config.toml
n_layer = 12
d_model = 384
n_experts = 16
experts_per_token = 1
d_expert = 512
d_shared_expert = 0
activation = "swiglu"
moe_layers = [0, 1, 2, 3, 4, 5, 6, 7, 8, 9, 10, 11]
router_score = "softmax"
normalize_top_k = false
routed_scale = 7.65
balance_loss = 0.013
balance_bias = false
router_z_loss = 0.0001
init_std_router = 0.0147
lr_router = 0.00204
n_head = 4
n_kv_head = 4
head_dim = 96
vocab_size = 23472
norm = "rmsnorm"
norm_place = "pre"
norm_eps = 1e-05
positions = "rope"
rope_base = 10000.0
rope_fraction = 1.0
qk_norm = true
attn_scale = 0.102
tie_embeddings = true
parallel_block = false
init = "normal"
init_std_qkv = 0.0255
init_std_o = 0.0
init_std_up = 0.0255
init_std_down = 0.0
optimizer = "adamw"
lr = 0.00138
lr_mult_o = 1.5
lr_mult_up = 0.966
beta1 = 0.9
beta2 = 0.98
lr_head = 0.00921
warmup_steps = 394
schedule = "cos"
final_lr_fraction = 0.03
batch_tokens = 131072
seq_len = 1024
doc_mask = true
train_tokens = 1054000000
steps = 8042
dataset = "wikipedia_en"
Below are experts of layer 9 (counted from 0) of a mixture-of-experts language model. Rows are named router (the router's row for the expert), gate (a neuron's input weights, with its number), up (a neuron's input weights, with its number) and show model dimensions 0-95. Each number is 128 + 32 x the weight over its row's rms, rounded and kept within 0 to 255. Numbers have three digits each.
After each expert's rows: "comes after" lists some tokens at least twice as common just before its tokens as in all text. This comes from a sample of Wikipedia text that the model never trained on. Tokens count by the router's weight.

# expert 6
router:099146153123113164116114171126086178143148105095091086152087113096123173124068172111113077144217097124123107112102122090121168129101074141045086094115105178151137119145151179149156119106160127095147101103150162116132092120161154137091116141118123139117149068176070094139134120068162105118
gate0:158169091060112128119142190126081182125088145081201138101180117171119163155200141152130168210082160080170116086095093189127135194119107115135179177122101163098110114146128135116153103204101111129096101130193123114101116106162190117093069138073084142136129088147141149098164116142161139147
up0:171184126115155042116122066117105171085159114140115111137147098105150138154149085158135170128094091095192148090166140135139132163135208098140121151138097110161105146144107112073054116135129069140090147133109102116149169094143255120162136129138079108146176139118161139123115095128175133135
gate1:144177116119160135075163137110102147124146123190109156148117135144201114151169156126082119136149102124136118080171101115116119125119117146155106118194087136118074167204132123145124156124084083123116085131097178155073134115124141152100120062085085099134143053136103134099190143124114126156
up1:103138075152084087162070142139092147141051190117189101137146144111079112180133162150153147109082157121168067108126093147082092140143061140098140158122113104152096125133132144109098193138144097142127166158128158126152123117166108166175160136227129122122110181103115097176097142122165115119
gate2:165146101093188110104100053052134126143184156124159048116124070147146191114108103165219110117208187146160082109123136188113158114194153078146169108119181185118145127126111067174135123071150150152163121073115155132136145148114158115092102101107148162161167136152102158124120161106146138099
up2:165151133154126116176152097107090143132171162112179173104100135198128139095112161170157110160160161135144105169139129126163129139143108108150166135142118074139048054131153062094141107159128143153148048158142125129169175140139166088143119123140129207202057116111087147165166096124164107125
gate3:092154144105166139120088106093090128063143139153039090155081113123141111126130125158145114078145061104090130137203167143081176131146117125139120055135118142166113110120152135121105117148111109148145119086096163149170140103116150146100146162127106085160165085115098143138207095090153117136
up3:185157164163118153126131161132092122120085117161151140087112116112142185128156133075157120182184159161176118094056119130138069078081127132136165099164166159064099147168088116130177159170136171114138136160202132101118167122139149155170080164118133198140138133152190151115126137095161055109
gate4:133125147130065132066132087129092127136139104173132194115100116155107187170025154122149113102113151160134124123093148167156119091094119146066143084165097117167131133094157112161127129111135115099110154080078104111125112112094107131120154129112136112185145102083117088125087102137188133154
up4:119150086150091133151126120126110114167150180100116177115166152188154158138113194137159190087207147142115105181157135166144198121091168108134170113138169098158150101136105116154131201160120152144064121125145144176075155102158195096149109137114133118121195125105127141084141053138106121123
gate5:084113141133110163105133124166151191155124179097115124149160147122153117102117163102131163084126108078135092106125110114163157190171136134134168127119122132144091102163112123140125092037166158149202106144128142111061154168132055174129099116097092138136085130093159139129116118157101119096
up5:111141104139151154122151091129150137132170135102137136174145106105114128060103082134152161133089113139123156173113131143141142200171141154161173137157092135147108086152102088115164160064115097181121182151141105089081169134093165136111075166079137127165102153114121181153169156125051169093
gate6:131093194079159097137075147081126152067117166122091111156091129177149125119163124104064125168103092109163094110085110116102106127122116204116143134106105126143124092060121120182105138101162129131139093114091125132193074118121047113147184081163137166113110092151132066153083163083150186056
up6:149123128110115108110114106124080123111106087114121183113125086150165116063118137149132120150091094101157133148095115088122181142144102143131107149095134080164102087085147151112136154111159179170071170083119144123174044118168097127141130112117130117089138117099132112141090170156120191079
gate7:153100139105127103108134163170085121117119180137154167159126104119148096122149150149146114174162115200151118156083090096128109185110167155128139097134108145108123120102108197142176187107111152140106139155113170115096153111165135142149135194148065154159151126084120139160145135158197102145
up7:133154107128101152111109148087082101104114098099137168139116100153145114170101130151163105200119206127202114100099188104069114124101117136131156118176187139123077159159141105148110172125186189143122093099095162090112146080161158190135159150128138134194134139157104172123172076131099139122
gate8:113109117126107086151171115182141086141122171080169142108103134122115151112095191087178128153116138139159150090112120113178155128134068151117138138146141148107135108187068149106090151068119148132141103116128161175095102147185173138122126073153164168152100109128158115097174110166107073176
up8:131183125041121111120165074085110125118163077149148144127137153140109198106074148104147120162108141188144089121142035141129117149114116106207131109181160133124103127158093145108144145088130119093168107142173121100141123094219176107168186144156122140094108146109164103147128138212100107108
gate9:113111111174091153180132120122113185159142140128137132127145128166110054074181136085157124108151057106129134116153162125119107133100093116093114121206166154069159119166134147134159155102159198081125109064098117143146125149064099184160136114144112066174146142133135117136147070122077135091
up9:118111100138093207128123124166082133095077133088154094152120143178160207138100134091188096120094167109152087131135161117118124142088144089175126131135110187096140089126150087126120170160133148083130094082099095127187116104071131095160170190128122127136170151137157144121130091151201141121
comes after: ".", ",", " |", ".\n\n", "-", " and"

# expert 3
router:092163165132080187091092152120110178084113132128103103133141150139084161135084109097115118149190108099120125132106122048144132125142083147097127096121147172104137170178091159169169137097176154093149091115154148106151097142121134152097094163097113124091145074160107064127183145099143103074
gate0:183140131187161128182161172027126144100134155119120205174113108160159108164087115128079134117110073117088103171101150158081152093104106172115108144133127120139126104138100104140178158105167156152148136074098131100146098135182107101095146094144068086133124103042115088185100134109163093146
up0:146129159108158121178181110157148164085157136149123137151095117126173095104096115172112110091115122089122131131133139212104140130124158102137130094214093172157145118113195049129103158150091173161103177089157133157100151120099134135187154171152089113137117178093140095123086144173119126132
gate1:142098167101169113106152089143115186134140187099104169130179119139179112127099131088094110167080104116137151112068186184076137109129113142119153139114142127115161162084143095104119067138145108160117099149051109141166112145127159114143083122172068107173129118141177162154109133061097176137
up1:084096114128165143121096122096125089126143144222134156149097099117130102121097079173107118173095139152142093110142105093113093104153089088120125120120097053143134126129169146088157064149120072083113121119092145155128158118106082167167128142155174182122100146123112159109145103146106129146
gate2:106083163112135034118179096088069159095095098176122214121166125117108136101166144146156109113148183102156141123105094170148165130119121117102136138135193126180128126141102088126094153097174174160173133205189118141059123115096125188128164145082124180168093138153121117107131103104097188137
up2:222163170106152074143093113119168122180084134171138146142122153104106121134179130115125082101113135079166166071131136157121198105123126092134154063175136098144079136106086085124088072137116146111093151161116183107146089139117090130125133159136108162148090146168108097101154203080162112160
gate3:159103083122120076106126120115076139159182127157090144119124123063142154140138132043124139088146079202148114129141155156109114155141185162161142102178105191102088108172211128109135161143087099137142101149169116133170076149141099154072131136117201107150178119137123168105092112196150071116
up3:088104104127133117123141153089137120147109079139102165121107164125158183134094123152121083138114117100134151140074090083079143168078173144149105081104231169138132058126074165167115151106131128149114129147133196102162086141098117132195091127172140180100123118170207119155153170183126097100
gate4:106133122106103087148144108079108154131164110135117120187058104121118128110114063126103165151160129159125179120145101110073141123117139095115089146147171211085098063070098051136120141134105105114144114091163169159101134160103109119151094149095156180090179155140135140111104106061137135102
up4:096128127088129151166138124077110147179125143146101122157105132118147121095143131108137132133138140083139237130128127156065124072183124150119135128059098214127147118081174127155137116175087157179126135127083112161149166179092164131077104103123137111159101117153142114120090108169185173114
gate5:101106148098152046114195087145105140066175188118204167162110152126107132125174144152096117170061155092069172144133150108096110198126120138137157161121097119142162140108157130163141102193174150136093110112172157162056144189130095132132152098107074122145177092139156125160114110139146189143
up5:128078134152159103086167068168145163105163074131134116135142136129098153158109139178144166134055212137099154109071148147152118198137140131153109133122142118092081064110121159179144130073119174093139126087170104102150145138126146145192185121168058146160051071154148123115152132067088137137
gate6:109090090088116110132134107164147123131104161166120178137139079147095121135109169129074095119100159160197125128117157100124148141066114132090083074120110106107106116103095074180180115139111112109162125086119129153113109102116161125038150100107096137173073093168170184087131130107116037154
up6:113109092119173164130099150092132116118165067116121145180122110108185110080183106122150114106106106089156093088172129111159155116138092103118113096119124160115073176134160175135129161151109129167162138195089169094126147077176159097106150154114128114121131138134124109140115127083169101110
gate7:133152092109144079138175108052085136089101128119116122152153119133080143135105137119191080139163093124100081098122102162161165140104097109164134146096156167151138066068130127098144110159122184148116085118096025135172120040152144079133142071131137131132088125159169078138101084167101140125
up7:169113152145119131082152149100108133130121084087122109189072103124125084140081141139127123192133079178156090132147115126153085169210138087113132113094119107112127087137101090150226193109133129098161163117082112130196173102161077080147101174102179177159137137145082145115136101105125156129
gate8:150159112125086155105151162130065133083193113114135111103127150131121097180117170162145120145113120160153143153119194128099114127113136069093160137145139066122092136175094088130184103124133139166101084127128144188157105124074099128163202117096110102089101126120127113157060170185174127141
up8:136092129058107167135076199107135117142100050120129147125113152138119127077070148157059140113079103115105071109128097148115136166139144156124119083133120156133189147108177082103108155126153135107121143189162157178167155147115140142149096154132146157151161154126165146180098117157129115135
gate9:108111104072218161131116141130119117168140162121134079103110155114123137160111104154133064147079148131098183075218147128100177102195134096086098130052131170158161080067139170178161111158040147138110152154107137177152083107117147076086105070079141132210131131135185152170137119132113164160
up9:071091091063111131102125112107096164137146137157111148093086135148087192149140184196097122146132162177133159182099113150125096113106129084138133159058088148097219122102147153158163148130097113154134158094055108187123125169125129152111147045113157158137099137142107088134159140161184117116
comes after: " in", ".\n\n", " the", " In", "In", " during"

# expert 8
router:088145115111127133070129117092111170148129125123102130154124187094142164108098150115084127148158068128137118080131078116156118133141094128083106141125196166150119086140156161151183107095188121108130115126144163185182117116091121157129121137096087173166157099180145063110156132191174149113
gate0:084186186138158109112149142144130119104165197065093123150127147125117118119149145126054149154145096109088056135135131105125119117122111164150123106086196122143146144121121099046169112138089115096131165090126119120124120101105132134154152150125095064114132161181087114141154137121144137092
up0:130194124089083203109134137125117171098080112144130083133102110220135133154146079122191077120123104154131136135125104125067099170146150074121083170177138157135167118120167164119128202161180146129134134121066142158131095111101186128160176127086118171159122132083108107144130123124156174150
gate1:103135103130215163145096112139141090095152157152144160078182141184110167121211123095126147149140136152129134097110175131114116087112172115118073136141105126103098140123103145072145168106131123151152117185070087084075088104209131173134128104140100083152072101127163080148089136108117127187
up1:121173126104090119163148067106097130125138133123123129125096133162123148164069153177103099108109136060104125160169171097149164181186173090131172063170127107144156150057145158159126089152086149194099159095115121171104165085086129075126118087134096147092093118131088172139129150126116201161
gate2:107127074118187142114110119174137112097161119064135110151118117146117106165134134126199159096105107125137141084136086129076160120145081127089096097066121102144125097088156157098129082100097078097142117117113105167132154129122139123091172117098162086087124135080157164111104150109142160118
up2:139162125120076181178130115145139090114088134043158100122137156127106099166166176091122168137111125151100122179161122106084152085140092189161175200119146146065118098089097079123097125128117101106084139114085137106090094116128114159095096124164178100117154141110126148152153190144099131109
gate3:112074131146177109144158139128122112136160102115102151093093140181095051104138116121150123118134145111083120063116052156150075106145176129180092190140103159190111099142156180063099110134086100112149123149117117150108131103122184115169154092125112149128149131143102105138068050121091197131
up3:156138147166106181140153191139055110161169159149167116144094122101194084109110107116119107199129073205204141197158154144205176085139113105070116166097111148094120145077132137158151143169135126150167098094128167129148077127143132139133074106124087096081175091092127100168174123116217120157
gate4:118156136134138129193125105118094102121168121063099073158191100145141129114107141115173101086194131116122076125074117110110121158153172099085168162125107141144130166151123121123092094132112113101134138156152140118099073104153116124142149163084067169107122151117124160143145124097150199149
up4:149125164114190097100195158122174106111150113062132098086108138178095119092159088080140125127127102109153125126154160118206192136138131172141100118079124102126150145083090111100075131124099120127167134136099165124112149126171115148153127083148106140102073165159088134140110119133153151154
gate5:145094085162158180143165123166038091197156101145163110071133117101113111155160125057092100135125097125152120105163111125125135073135149158155159137072082047142116091100147179114114129134132057106087102154078145083150136117158152092155163110073122077084131155044150162146111173133170020116
up5:139121158098139108135162106133150133191174163131140132074137144159150130108166137131099123101190101146103129086123148135121118170172139151117141191173158110128180106064095202091138136141068093065132178123148068137121139138147150124160189134091153126083082183125135128117104117132115116137
gate6:146132152096109164057098126143124176106157172106098197133122147079165061093157110162108100149085086113174169098124122112136159136088085114113177197159087133147107096158156068186137111165107157175107105169145110176183161098107109075081158199182127151177122087121103162147205078118106042129
up6:086095101109165092141122193125109126105183105065128097123154158151134117156129150180156107174078100169179158065133158133161080124124107196085107106083165120143116149126116161149119182116148077193132097182134171124188146135106103168103145091097176152107128143176110127082150136142132120116
gate7:131120208154138103121122150091099144109112112104101120094131134112149089124144062068178123146121136144113147140112106160131085090139129133173179104142145132133081153162104150099095182083140110046111131055133155110216069151115143155151106124096108061107144121169109096118147159101153081090
up7:111187125101142162108117129125177109125065137180086119102113108100081099091123142103197092113109129151144115120089100182098138126153164070136125130135133135129119144125110105136060113136114142082081142106137101147148080190173157153105133149124094131122127131180163181142069123148132168146
gate8:105104188141149115135117176128133106199134078175063056128118120196134077178143092102120097144141113171096120079114169127138157141088094140140143112144145177085156138118169129116131156099151095171133104089140137102132081113117222137160089147118125122167096091126100128121118119104174072096
up8:093137147146207115135114155119135093118203118121136140125088141110110115069140168099122093099126116107132173136112152131167106122122084178116111132097118124138107093123077153140195108114054176125131124106124139112147154174163111123142129116147100183154176124129108099129186086130074201122
gate9:154110161105146122136112111143063136115139163158100122172115163068124137121092147112142167172255063158135137165163137174181115152149143137087158126095189117133163116131119167216101117193085161143105085130138119124127074143140165112129156113147160095191137096086117150131172103143132089134
up9:154146081065034151111127167135098148139085111112188090096109121089122142156216111141183104191088107142111096115140127137107181124182072103177197133097121180112131106164178086130073099131064149058075122097138160123108133149193146130125108116108153075110125162133161154091121104141138160194
comes after: " a", " the", " and", " his", " an", "'s"

# expert 7
router:090130106091130132116166165092083207113111136116100096154084124049103127138109136102111114136210140109100135077118109112104078157081081115083130114148130141153140159164154155145178069110139119129161111096107154124149132084095090172101140164121092215122110004171116070112108135150153099111
gate0:102118187163072117096119110136127150102118151044090116057103169186076176083134104142169132080105143124128101102134103169127136120156117152139137106149145118149077116165140040117131156124107143130089115160142135166121120091108102109111143074130015164108127101112192192081213095156119115146
up0:106164111180083107144117123062168166126098168123198140092162099200136133116090161207130129079147124177133129107111160130140064100124141182102152118158139109125139167132140139112149113176152148166110113142150092104123084098096125133061122063148123165098147108140139104101169193087117150100
gate1:109154112162143181112107098124162120109173190090134123076157084119186109101089162110191159097137111153125020122153133080068198125133130115169095125103151137079137030117170111092171137124148109083149140162114086078149091156128186195162072117125155082141162177139118130094134083162171105120
up1:119152154130151147118174155103070132143057131155159124067125111101177120148169093099119109087112099050128111174110194135070139060108134076176129144167154086144133153113121077119135101169106102100170083189137125108178163135093104135130160073111085209157135144151143164191202155146071131138
gate2:098093099092121154200161124159176166142177158156125164147111124156066167116078155133148154189119088095079085112097071139142087153115118158108193093073130165123186078025132099106135128146113145104107139152137135142137123112126120143091085117161138154080124121152090170188109156153118093132
up2:103116114132088129095109160140121115152096115133114073164165101087104092171131105190111141072125128114150209191175146197133149125140142071170115103183129136127054149183132176116184145164130122160141127142096115105070126146134113160115187122117096119111168087095149150114182164115135115084
gate3:089220122082095129149111085059117181082136096153111125104109125091088163165110035157118125131127087118155053138164117164102147141151103141091134149173149144106122074104188081135090198112168107154111138084145138137143113211108136189124140153163194044104150135141110081099111115130080138127
up3:145196074132117127133119146132125156071155132077118109099105106075166122105143133084061129161113065079187138122098131147146170208102116170087109137147097118114073068131156109116129182084086134188181116095096180127159094137132092129120167143073068100178106058104143200202160161087171146151
gate4:078137163069068123138155079129206104120139166120150193170123139100135050096119160113144156184166186135174135180106109115133119135061112127145149097113110114095024154131129110149176135113064119066107097171119128115035132145136090111143122162091124160111119135152186105093126109135123072112
up4:101105125093095151098108123122116082187165109089183144118209119201170144183101178119207142073137074120124148129135135137157073164161175084129141157138104117125125137112172093101110102157148063128140124144137137154087121077148098090119173168050103082114200148117126142100181114113115112103
gate5:104073162115185122164110138105029148155041111144070099112076127077135120101146105143126091159132143126158109182129120168136174124149159090112104111088073121141144088225127096140086100100202144088145174139147120103124139131091096184137097111120148114122093080124136102134159106122143140169
up5:111111131140185097126204171165169164131083150097099108151130112129110099149112121104076097143097183142126093121123159094113138093117121151158140116186123074174148143171140095116110043187181093116120178167092164041115140108152135194149111081123114151182120113123079102102142145090122073130
gate6:082181106157123073132103138139060169140084088142196152187092097067108150125136173082155107069177065137068104146168127138139075126086102143105094145122105145159116180115134139156145149145173117098184155112128216135105103117127122118124123158085160084112159119140164137168128142110202074163
up6:094112085149134152113092172111168148139167152161191097135165173155109108128152117135087163130059153100123159140148113121146154123143171156128144094049145122127115122119167168125118115110133098196075170106101129110137139133117117148135077101185180157130074119148117126081128147106127135178
gate7:077130152182103131131136092110137173107125191093151150194168194138102157061117136149131150077105160103124129117146170136098133151160103125181165109144178119116134082171116171087186236119110089167096066125165158082132101098134155197205151111081046113143119189152119168128180086111152155094
up7:146173137127170097143157091148085117129141133176183100143106146144128072115154135182106135105122168119136151152145112141084149182128105100125055171113107116120086136175210158135162129121113140107075069123146087142078156129104157167153133093126095177157119117087148148133132139119135125193
gate8:096140129136100117174133139106178151169151154173140095128184086129152123123126164093077107117150113160145158136174096164138066167123121100094168091152125104179135121129109111106175100119148144156109113126145106131064142117146116144115144171092077169165154092116158168134095144155124157117
up8:081085137097146152089139078161112090186129144118065183193135125074146178101101089160146106114164135147159173087096163061103078120134135108111086101135113169145093169093094135156157083132084123100142126134144138121162120126073135138146108134097098079111114113134141140075143117145079119127
gate9:171111098131122141106144074125128165140092077178159172158087178094145155182046121173100098168151129162117150192110145128152098115148099163147142114195141118068107095142188127094115120140118122104155107083087143156159101121110088150183106110101081178184114121116104119120084113117163145102
up9:125107091106079130134131150153068078147128115162160067094171126088101138161145188144105121081128138099102121142174126139132077139121105149095156099128141175183132102125172168120060063165128106127115103118101103112081137095115136147054087138169172147147108120151124151095118154159102110097
comes after: " |", "\n", " |\n", "-", ")\n", ";"

# expert 0
router:109136155131128158119140175104092189118185127109147075132136128107133140118127129124089099117189164074128116115131094072152126131132084114121101105127160191168130101117136166143154118070146123145138152146156145161149097097125077152111117158090135140094137100184108083125137151103102145096
gate0:083042168151104095130119075136115155140125128096124144043163084177198108095108168115103117104142162081103149113066171141147114140097147140134149112115076142171136141134152099125116099116163135140069145081156090124094156168088146144124125167195107115178131095115127161129155110097067133168
up0:100195191086156152128181093063199182104154200121139153111134222155150092046089069135104133142127172083184119107126124121091112181119166156132130124105132180129089098092144167137100142186168146192175128163112176164115139082124152073119096137167083129157165091107129186147096145146169161136
gate1:125169143166161141126123105166166140086151094093108101121097090134148144159067158059135165144121129119125089117115182154226150135158089152107133119107133062183107114082128117109148107054161076172122000090171199129147131194151173150124156139177059157153187120095122094146152157146100107134
up1:148148139125092110085156130085136109158127154109169144165130201078162109071136110162094089132156134144128168088163101119101171122111088154150121127096152203081119111206083184138145139179159067052150170139130057175075137126115082138149106158098100105117100118084106094120009105097123115145
gate2:137160190157144142091130129118117113169139133058133195163118148159155101084129128141153079160143142099123118098152137136106146114111090070101178083131131136124164105123121211174111081145111161140157157153147066140136150115094106128110132105152162120087137127101124139193110091099133106129
up2:119109143177149108149102141160171078111158109102149139115115160188095111108107148105143109153131122176137123155130182152118096164135137085132168123140186164175120110125141171149104154116134124110161140170086148166094171160037129177110103058139124162095075172096146095119109092167116139175
gate3:106125087087190116142110167118176080155055121140086120140128113136077164114194168122097107170147172150090126170075104124090175159123127134110134110131091148178132116094115186072159178064134173041067194135113130097183093123118111139078161110153131146106127132150129105073153127145162099111
up3:159136147174149141183127171142125150100092089106112164123132085133098097180102135146116105085117153173147120120189145131094157120123132132108167116143152169143109042143162148196148144111112104156090140164105106150222144126092093179125158159117158107090064096144131162184145158150111093119
gate4:106143188084168203124099139063136094146125130157156107114145143112168133143087203055192118082213115161097167091118117123150172157120123105126094155120093114093129103092116093089100154168120091133130167137175120130125128100105154146146125143119132091217090115144124131104112150127111132087
up4:154193106127141088103167199101116126158098182130107156104175114133089104123110128164137118149094151148122112072103172117172151157099119101140144122112082135150145179139092069139133152120115193145111113142152142109156085111119103153104142098126185130149149106143135108104167214129122113126
gate5:134152125143089088138145141129078165155131086151130122132147185129141130058140159081164086098202089144174097154121129154104150133125122078089122135153125078100134124117148149088148146131156176167159114151137175229080169077110154052154117173128120157125209108195143080174100110156199130073
up5:075116125185155160107165166127157161135121152108132131083053141136072061106169023124150119139166138108166116102114097170174167151093171141146128167071142121087139095121134161134166114072132174061136082137089154104128160103130161120128110141136139156181090107148116169184148023099138081070
gate6:140144149133099146113158169143136106182136107115151111111164143137119079140125137108105158138110143140183164141091104106126135181130089106155127123062153139172136073106093123105168101085154168166127136122095095121099114119125115166096108126181143098112081156186097175154088189124196124135
up6:126157107180107121160151126157123163068119194174174083117078102100112112148115178140114161156098128115169130163083118148079090151175126075127063037137116132123116121110141089170141110150125134131148154161166131135140146166092066153115055102148128154133135106193111147113115101123110158142
gate7:066125116119103100137145126103117151119133144116125040131095077107151134109127135117169127152130106048132077091163109149107127101138120187117146097159085115133109108118132164147052154130095097093140150141116073099087134110147176115098049088116181115091155062158142137161070133090187145116
up7:104116164159155101117080150141155098115130171137107095119155152138088149150086150154114121092157127113189169155135101142085160157145094116167071153096116172155116147112149126095091091099103086142090113115145125108148163097139092064087095115174124201170126140109194022133116098181140132068
gate8:137146103152124091113106138178052164118170074135135115102110106145148185180095103121133154108146157150139220116082156128143136142114150109145114120121165123148129124140119109115178087085176161122131064079076045099133114129166136148107152136100096169114096109195139144141210077137095135190
up8:154137170109070143166148146139132128169177094117159069130109147147110165149180069083089081123098146106098073142121136098128193142111173142151144077121087080063161125124144177102141109134151131136123125121175135121152177143157136192097076104150172107123107140162144103067110163135188146157
gate9:108151122145091160111117087122130104084141092162112134132156072126098156082071138105100135163153191102144146197111171160072138123098123126130190072171134124104139153102189181139158140115093077066150088109172165157150185081105128165176112102132118192107148113125141150128108114170152170116
up9:111110158127098114104145136102106169089104104134075134108180125158118119091117120133097104107120111111121143136122185107144155174110064138135096195122094114051159106125188190141085130145138113102128148123119173142121152196141131119137140139129217121175150104154084114147070105146131134163
comes after: " (", "==", "1", "===", " \"", "0"

# expert 15
router:098156133116137138098122136078102155111116158100136104154118095102123163112108169072100148100148113095140103115148101076142114130113086160042074057120140164164134135109058133140149096098155093116157118109157135110120115077120114165113096141096086153140098083154095092077157109095124097125
gate0:131122099134138114127096125111169105053097132162137228166130114189100105148130195133147146153144125194108126099083177089062143156085144169116141160170169081165177048132071139115146139126164126139109136170098116087176161108078139090161158128165113158160106118119101121188041084140094158125
up0:117123165113087108149118095041094102105179150146138138143126124070146153130142161160133122128137149075076133147130154150179164121129141160140178111126121125151167108101100158131163117154122155131164095112136110156141104135164123064136087131077131109112157154178142166164147150133125149089
gate1:142140099091106117144179115108086131133143110120096130133101110114103182150082059136105151103149155115133061148161112152151122172103107107130129131116140138144101094108150146144153098148129127114079172124197105095125140145134101159106113153161105085121174109194166162118187121174143157135
up1:097101147086130136166130125134165128134101130130078147056157177168209140128154077127122118152128103124073071199112116195101152120085110078175172123142117115079143143135073152150132099096095132123118181109123087140184110173108133073119178144114075051122163165131196141122162129117160191148
gate2:157143129164090101141065099108090108096162093171163157047139130101137142081100111059141143085135144165103124071119100095177100175070112121181148163065132186123144175123106155124077146143082149078096104136148126143113080123157150092051130182169089140102132116124071138136189078105138158122
up2:118101084132158068138164171102120088125134140121150052176187129136127104073120107122089144174146114117165086132145071127134133106103084107149146113123144168106151138171135112109135085154098115119182152109129108117085116135148136127226161197112142132132145117134122183146145131110096144169
gate3:052091152137140130164068147128099108082109156100049111109156127129148181160129074181164082118193116161105182189067192078102121114097145166163173162132184145094150133115151120124149064123123140153159155098082150160152132077162091157070124077154104111121110118148166129137119109110121117124
up3:159144104101189061134119144158052166075109130145156087112067075144101102111156082093147163197113121195149124140103112167173078129078121142128125134164117142148142078092168114135145104163080130157085105135125150116129111156135130131108088135178195092147109100099091147128071137128083097112
gate4:109137072030081105108144124161107146148108134079138154127167152114130167126136165189146099107133197139145106132140174126146092147128150100129086213122150124145156090120223143159133184082193163165143195135142170171080173149140141143110161138114149162125191146143166143173132063132123146160
up4:105131107127168169151181172161108127188103116195109165055208129104149155100170113122125149106159111135131122106113168090179116127133181141156136182140099163092139093106142128112137114114147144104082119113079128174120141125118161153144128151171145152126135128084152135112133182124124105156
gate5:106118133117127147123154103098157179021203144090107133096100138112138112124172211224140063137096117145125125122143107092155154124209148128082098093104107097142165169139129126172114132092134175169142099144140134132078123149141139084125152127116104131133185115125149110073135122104131154189
up5:142129082181090132129052147124094082174096150137137119172144074120068130094107123136081158072102072186123164128101129106134097141112095128155145091113129134131160168077182107160117155121093144107103162089103156119128116128204177127142097168113171113165127183135075146144131104102095143131
gate6:125135164137080174084115116172143148132090113121186139086147175192197121166081197127079141127082139162145147130168124134134122111112176198153159165090140108125142161104082144209139120107069131162102137121055151125150098121177115131157120133157097118137108113146200191141111120172152080128
up6:143115137067091205150122149143135126120170124176127151159176139128162167126151147121134141113115162155133077047118153098126116125099133157149130165082171083135174152138171088154161096104120126115122061037139134140106144132126079158159071207150158107119104151127074115111115175183159080144
gate7:111131120109085090109121069148164148097105147125140131120169085132089111112124158117131120102136122109128137086156139105151088156113129180103133101078084138135170071163111115187116112091107156081121151122164177174122114117136113141177070189144155162092111167145023115144079121112132107113
up7:121154096162097144165119136138202067101106135143133147141142103160043131176053152108128141123144099123119149089124133153145163142195124218123125136096122069163126127112120091170119085050101151119165111133115088111094161135120050083096122107180177213109130111138163183109079163113089078138
gate8:071119148124154110149181137211107151109135030159140112115143107122140170166109153118101114096111070069165125151156124102137142130129129113139142096164163138182127114097160095135198147195152115141138098132163177107150097120158168128174172205208148086118081154047115146125116133117104157078
up8:176112114145076114142085160128166173109119097091054099088121131159116116142215145136176133081052140082112116125078121107046158061114117181137169137180155125135104109153122133185088118113112167105130108118123144130135114111093087155137166100087170188145121139155164117147121109103076111160
gate9:105103149180116119119154155204164119159161145127125126199128124154131157101067118138102162119146106144134139146125105097110108134066096177151115125109084142184097127138145096080128171161120100131162130094130207053123157089125110120171142183122139142105131083110168140107114130075129095091
up9:104121146165141154147105127175119103126142066094194174054186163087162207100140112115089121108137135194079143197135208137145139220098128066170089199087098071117145134101130113119114134152069081153165100100085161141076154051189098105113098154095075170153140112133133192156118164129136116094
comes after: " a", " of", " the", " and", " to", " with"